Experts of a small language model: vocabulary 8192.
Below are experts of layer 2 (counted from 0) of a mixture-of-experts language model. Rows are named router (the router's row for the expert), down (a neuron's output weights, with its number) and show model dimensions 0-255. Each number is 200 + 30 x the weight over its row's rms, rounded and kept within 0 to 999.
After each expert's rows: a language model's description of what the expert responds to. This comes from a sample of Wikipedia text that the model never trained on.

# expert 38
router,170,167,202,173,219,181,154,204,203,206,150,200,186,122,231,190,202,206,204,190,189,173,220,223,198,170,226,181,179,200,252,216,178,128,171,171,200,204,221,158,172,222,168,237,123,184,191,153,200,266,196,216,188,186,197,225,216,192,169,157,192,248,161,224,199,169,133,226,208,205,209,242,238,235,251,197,185,165,190,252,221,140,158,222,205,212,195,204,240,197,221,216,185,228,180,134,190,197,234,177,154,247,170,228,192,182,190,142,223,193,267,208,214,177,222,171,220,224,229,170,210,150,248,209,209,191,242,165,216,162,182,194,187,196,210,198,183,236,235,146,134,189,190,156,234,164,184,185,219,236,190,173,182,226,244,184,231,189,162,219,219,163,208,205,176,226,216,192,239,189,164,180,193,241,183,237,195,233,180,233,225,179,183,161,148,198,221,183,157,196,234,227,167,188,259,208,156,218,262,196,216,219,186,155,207,125,175,208,170,222,221,153,225,257,245,202,189,154,219,278,187,224,193,184,207,168,219,206,236,188,195,214,163,219,230,258,181,253,201,205,247,215,200,222,195,201,195,173,205,204,193,207,195,275,203,226
down1,240,182,140,173,138,173,231,268,171,164,192,195,169,223,220,262,206,179,197,183,199,231,168,190,172,194,177,188,221,242,204,176,226,192,216,114,202,203,193,214,163,246,187,186,183,226,193,237,190,217,180,226,175,198,191,170,171,238,136,182,233,157,164,215,177,206,206,141,223,202,193,200,214,139,213,234,165,251,213,185,251,189,129,188,209,212,191,194,189,193,152,188,194,186,241,227,221,162,183,224,200,227,216,165,176,216,216,241,137,235,179,216,168,164,182,202,211,245,161,209,171,169,281,207,194,222,177,146,154,210,246,182,209,211,181,162,199,185,223,193,201,123,221,183,179,173,151,217,156,145,212,183,161,214,206,189,218,239,178,202,185,209,184,185,219,189,185,179,237,250,225,168,198,228,233,225,229,142,149,236,171,202,180,186,206,215,191,236,177,219,236,227,231,183,201,168,193,177,206,220,242,208,219,170,185,214,233,221,215,160,193,190,250,193,171,250,169,193,222,189,259,188,220,221,172,240,152,227,164,170,223,196,180,191,200,230,217,200,178,198,190,224,232,166,282,201,209,255,177,232,251,183,136,170,249,171
Description: Words in match and tournament reports, such as Cup, round, final, team, draw, touchdown pass, plus punctuation and numbers in results lists.

# expert 48
router,193,188,219,179,233,200,210,225,210,209,184,214,199,166,209,158,231,170,175,206,179,207,198,223,183,226,196,216,220,222,221,240,142,212,216,211,203,208,186,149,202,146,171,242,193,192,184,189,200,214,217,206,242,193,193,222,240,205,168,209,133,182,223,230,200,163,199,216,194,204,213,184,235,265,221,167,221,205,198,170,205,166,213,182,159,294,219,168,197,256,230,208,215,178,229,144,204,216,221,188,143,280,210,169,239,186,174,208,194,184,205,198,180,138,260,173,198,165,153,196,260,223,196,203,212,192,220,209,218,186,215,188,218,220,171,212,225,169,165,154,189,184,221,120,215,174,188,165,278,202,164,177,211,224,190,215,191,194,245,188,223,200,183,214,217,193,209,186,213,137,143,277,186,213,178,285,182,201,252,166,198,138,214,164,152,171,223,214,170,201,214,229,189,192,198,235,206,232,243,230,217,139,205,180,177,185,131,197,165,178,197,226,227,223,191,208,204,184,195,234,165,193,210,200,205,242,198,207,168,169,191,152,188,186,181,250,123,148,209,209,251,178,229,180,174,226,234,122,181,164,218,200,164,230,264,210
down1,267,194,222,262,189,201,188,223,168,256,184,168,184,162,167,186,219,185,143,216,195,182,194,184,207,162,168,195,215,187,178,211,216,150,240,167,180,204,184,195,159,192,134,196,188,246,182,222,143,208,199,229,198,160,214,178,192,180,190,239,176,192,149,204,220,254,200,194,188,217,221,193,162,130,201,212,236,247,208,165,183,225,232,173,176,151,220,258,170,157,198,210,260,235,165,185,181,166,153,256,188,194,207,190,184,168,205,234,152,177,167,199,205,253,225,233,153,163,181,208,214,210,198,167,225,199,188,227,239,126,224,203,133,200,213,191,198,207,219,259,216,237,180,177,184,214,194,188,254,220,146,241,200,244,148,166,211,239,210,173,214,194,180,222,178,191,224,182,194,195,207,145,194,194,219,181,263,217,178,176,223,201,198,190,197,222,170,242,217,184,239,214,278,169,205,189,205,167,229,144,177,183,231,166,127,207,169,228,182,179,166,237,237,159,228,188,194,185,195,175,246,188,243,203,188,195,204,208,171,267,199,231,201,182,207,280,130,209,183,194,246,199,210,173,251,184,179,180,157,201,215,230,200,219,180,174
Description: Syllable pieces inside South Asian, Japanese, African and other personal names, e.g. Yasuyuki, Kaikaus, Wijesinghe, Isuofia, Sergei.

# expert 35
router,216,137,188,237,230,181,209,216,171,160,207,220,186,169,236,155,209,196,233,232,195,205,259,211,182,178,216,186,209,226,152,204,160,170,221,224,211,202,209,146,175,154,229,222,163,168,179,221,174,273,153,200,218,227,159,242,233,213,161,225,188,185,178,206,148,210,186,223,182,190,208,262,213,247,224,206,187,154,224,177,171,196,194,221,182,252,171,245,196,246,199,220,171,203,221,183,138,211,172,187,144,208,208,200,269,244,210,182,209,201,254,229,177,200,224,168,190,171,189,202,252,173,236,180,178,194,232,213,233,219,186,217,253,207,177,230,231,175,162,168,182,182,200,190,239,211,210,200,222,184,166,237,226,195,162,165,236,159,196,262,231,209,186,195,154,208,190,217,160,166,152,262,243,189,159,241,155,241,176,206,186,184,193,152,222,199,185,160,202,171,194,203,123,139,202,163,142,258,255,213,197,222,193,158,207,194,135,220,214,223,217,238,190,227,201,220,188,144,244,243,212,247,208,196,236,181,217,191,224,205,187,169,153,176,153,212,212,221,212,262,163,210,210,175,205,197,199,173,170,163,243,229,167,201,232,175
down1,193,158,244,200,265,218,201,240,227,199,227,216,215,227,211,190,254,182,212,204,215,207,164,138,201,213,225,192,149,209,188,210,257,214,229,158,211,259,171,220,227,170,185,214,214,157,225,182,183,278,196,135,179,189,205,214,207,202,194,244,246,219,197,228,129,203,241,217,123,211,178,195,201,219,159,203,242,202,209,219,188,233,240,258,213,208,233,218,222,209,230,244,184,241,248,205,196,191,211,206,180,216,258,207,175,237,195,200,196,181,222,181,213,272,260,220,230,209,193,219,201,161,203,188,178,149,179,186,182,215,215,200,176,188,199,140,209,194,253,194,155,196,169,214,192,193,251,264,204,219,172,213,206,174,208,227,170,217,222,211,210,227,195,189,149,158,187,183,217,192,113,214,224,218,146,180,232,239,166,204,216,209,170,214,229,216,170,182,183,148,197,213,245,157,207,153,187,159,230,206,201,154,199,242,223,191,212,214,162,141,219,220,187,203,172,211,209,192,200,167,190,237,211,162,169,170,236,188,188,202,164,278,199,226,180,241,147,187,210,211,225,205,249,235,156,202,197,179,154,157,179,219,249,186,271,144
Description: Articles, prepositions and are/were in descriptive prose, often after "There" or plural nouns, as in "There are three storeys", "a flat", "for housing".

# expert 36
router,265,128,210,225,236,242,187,195,187,157,173,249,227,110,230,168,222,246,179,185,149,181,161,205,193,164,220,176,186,199,203,219,147,197,272,202,222,219,185,178,220,179,213,200,169,185,196,179,250,212,165,203,225,237,188,249,231,186,230,233,208,227,147,206,198,185,110,221,143,204,210,196,226,247,181,159,254,185,235,179,194,149,167,191,218,258,213,220,194,231,200,235,173,192,206,167,199,243,188,176,204,205,190,152,234,207,197,175,209,198,223,249,179,224,191,224,200,168,188,183,223,151,212,178,198,158,192,187,185,197,204,209,220,176,194,244,239,205,232,150,242,206,159,202,225,246,203,191,270,177,174,221,197,187,170,178,246,216,217,220,255,246,153,176,177,178,206,197,248,162,143,237,250,210,213,232,187,195,192,140,180,204,192,196,207,192,183,167,249,192,209,206,191,201,197,224,141,239,235,166,190,176,207,208,140,203,197,186,228,236,208,237,193,168,244,192,161,179,198,239,183,217,178,160,197,186,244,174,213,161,209,164,195,218,184,260,195,184,226,272,194,182,197,229,182,221,220,193,213,214,265,203,161,252,214,155
down0,203,180,251,132,212,179,251,220,170,245,172,161,144,204,180,167,156,206,191,258,178,212,244,169,202,223,225,174,217,164,185,198,222,194,135,215,187,233,177,211,177,160,153,201,225,232,177,163,150,165,220,208,173,156,247,222,233,200,189,143,206,228,177,229,168,178,229,198,240,199,167,175,208,180,219,181,198,231,214,217,205,178,217,233,166,205,150,205,191,207,220,215,240,188,223,201,184,192,181,234,168,262,166,155,166,205,204,235,221,190,171,214,205,197,148,187,138,234,197,241,162,128,233,249,228,192,245,133,187,193,185,203,225,211,217,156,145,206,172,195,154,244,167,207,239,182,172,132,189,208,204,173,197,213,199,186,165,221,204,199,178,182,220,192,237,177,240,244,228,227,154,230,190,230,235,190,161,188,233,248,203,170,238,211,192,215,200,230,196,195,275,216,206,231,222,191,202,215,188,249,173,183,226,193,243,196,212,264,243,215,175,199,206,202,149,206,203,234,212,177,216,182,245,214,219,201,138,240,117,195,208,133,227,236,149,184,183,166,217,213,194,223,194,214,182,212,212,197,221,159,183,152,218,214,160,152
Description: Function words linking clauses or phrases, mainly to, and, by, with, for, after verbs or commas, e.g. refused to, sold to.

# expert 49
router,216,182,181,196,213,183,193,173,237,200,183,166,173,145,224,166,223,208,201,216,161,214,199,222,242,187,186,216,221,185,170,253,151,175,200,180,212,223,218,137,217,206,202,212,186,233,218,207,224,285,168,200,203,227,168,190,192,190,174,179,147,179,215,220,229,196,143,234,171,204,191,213,209,268,264,184,241,148,197,186,219,149,192,199,144,229,192,165,208,255,234,163,135,147,244,148,186,195,280,168,194,256,211,159,210,203,211,158,210,150,261,209,171,158,254,143,202,233,177,200,242,194,171,229,231,187,204,222,229,220,147,186,190,208,212,218,196,170,177,154,154,149,203,171,249,185,210,210,240,193,214,225,205,203,206,218,221,203,200,209,243,200,211,197,207,197,216,188,208,169,186,262,152,253,131,279,203,232,196,176,195,126,192,127,200,172,262,166,172,196,186,225,217,193,227,210,201,207,194,221,190,204,221,135,184,168,210,240,195,202,223,213,219,186,217,196,202,156,240,218,175,230,183,246,223,186,212,178,217,210,203,175,155,217,158,240,198,180,188,231,204,190,207,183,233,221,172,155,209,214,217,206,183,241,240,226
down0,181,186,216,147,230,199,181,202,193,233,207,170,209,203,208,197,172,167,175,246,179,205,208,220,233,236,199,183,228,187,168,155,203,152,198,260,207,157,211,223,205,214,201,217,227,214,207,186,176,118,198,169,229,177,202,174,199,251,192,178,265,193,150,216,147,195,192,246,247,252,235,215,173,250,197,157,206,196,208,228,232,157,190,206,183,181,138,201,198,250,175,172,243,159,184,209,177,174,242,214,311,218,240,205,206,235,206,188,245,117,167,190,198,198,173,171,179,188,170,195,155,188,161,217,190,165,196,215,197,209,181,211,168,244,220,222,181,209,176,245,200,237,224,182,251,259,181,217,161,209,209,181,194,155,172,267,202,252,183,204,211,217,212,166,218,173,226,203,230,194,234,135,167,192,241,213,183,217,188,205,116,183,171,196,153,185,186,217,188,257,213,222,190,181,200,213,173,231,198,250,189,182,220,233,204,173,163,202,103,214,218,173,226,239,200,154,232,247,199,155,194,237,199,206,185,208,170,225,192,169,174,145,186,160,179,196,195,179,214,180,253,194,190,181,194,204,180,168,234,187,203,222,204,181,204,271
Description: Single capital letters inside abbreviations and country or team codes, often in parentheses or tables, such as IRI, FIBiol, ATTSW, HXLT.

# expert 41
router,208,137,232,174,207,182,185,194,190,186,202,188,172,126,245,147,193,211,196,219,136,175,214,228,180,173,223,195,188,192,213,261,163,160,204,201,262,219,157,210,190,204,233,175,177,203,174,196,227,255,175,244,256,202,196,179,186,251,122,224,211,212,134,199,213,185,173,227,178,228,222,233,215,253,212,193,233,200,205,175,169,181,202,201,215,278,236,182,184,259,239,185,219,198,204,189,186,214,172,211,168,227,181,214,220,241,214,173,176,187,232,184,185,168,225,189,208,153,202,208,201,189,244,217,231,201,228,166,184,216,188,237,229,197,165,236,251,204,148,135,176,186,229,181,265,180,224,166,230,236,185,202,233,236,161,160,185,200,188,201,259,178,167,190,208,171,209,173,220,186,146,261,218,227,162,201,194,250,198,184,145,168,200,196,212,229,231,227,203,211,224,155,129,166,242,164,170,226,193,163,223,175,171,201,218,144,202,194,192,220,181,249,202,239,250,220,132,173,223,217,201,166,213,219,176,198,241,223,272,163,224,193,131,223,204,215,164,177,192,200,189,213,192,213,202,208,227,208,190,201,167,199,182,231,269,168
down0,254,239,170,197,182,163,198,193,236,204,207,194,213,230,195,193,248,220,171,220,209,260,236,157,209,218,205,233,184,193,197,193,179,176,232,209,219,220,240,185,263,196,164,201,185,186,122,200,234,199,211,187,188,168,156,234,220,225,249,219,249,300,258,188,176,208,242,271,180,221,190,174,213,243,203,213,200,265,212,224,157,208,214,175,193,165,209,174,227,188,289,202,214,190,218,190,214,166,165,199,242,214,223,112,239,185,221,214,209,239,221,223,168,176,190,204,152,181,192,167,270,180,202,243,161,161,212,184,188,216,213,214,194,181,199,195,190,228,192,138,194,175,235,209,209,176,259,233,257,228,192,236,189,147,208,179,184,159,170,173,167,192,200,195,232,175,165,166,156,220,159,201,149,217,220,266,207,208,223,217,235,206,189,205,176,200,209,226,215,189,156,210,204,199,183,218,279,238,206,210,151,240,193,212,187,178,194,129,181,191,225,230,176,199,163,188,216,211,206,199,225,222,206,199,156,196,174,232,200,241,174,162,174,206,291,207,221,160,184,209,244,180,196,229,190,246,154,200,160,205,198,193,199,209,232,197
Description: Phrase-starting words like at, to, on, In, all, one, often after a bracket, dash or heading mark, as in "(together", "==At Eurovision", "at dawn".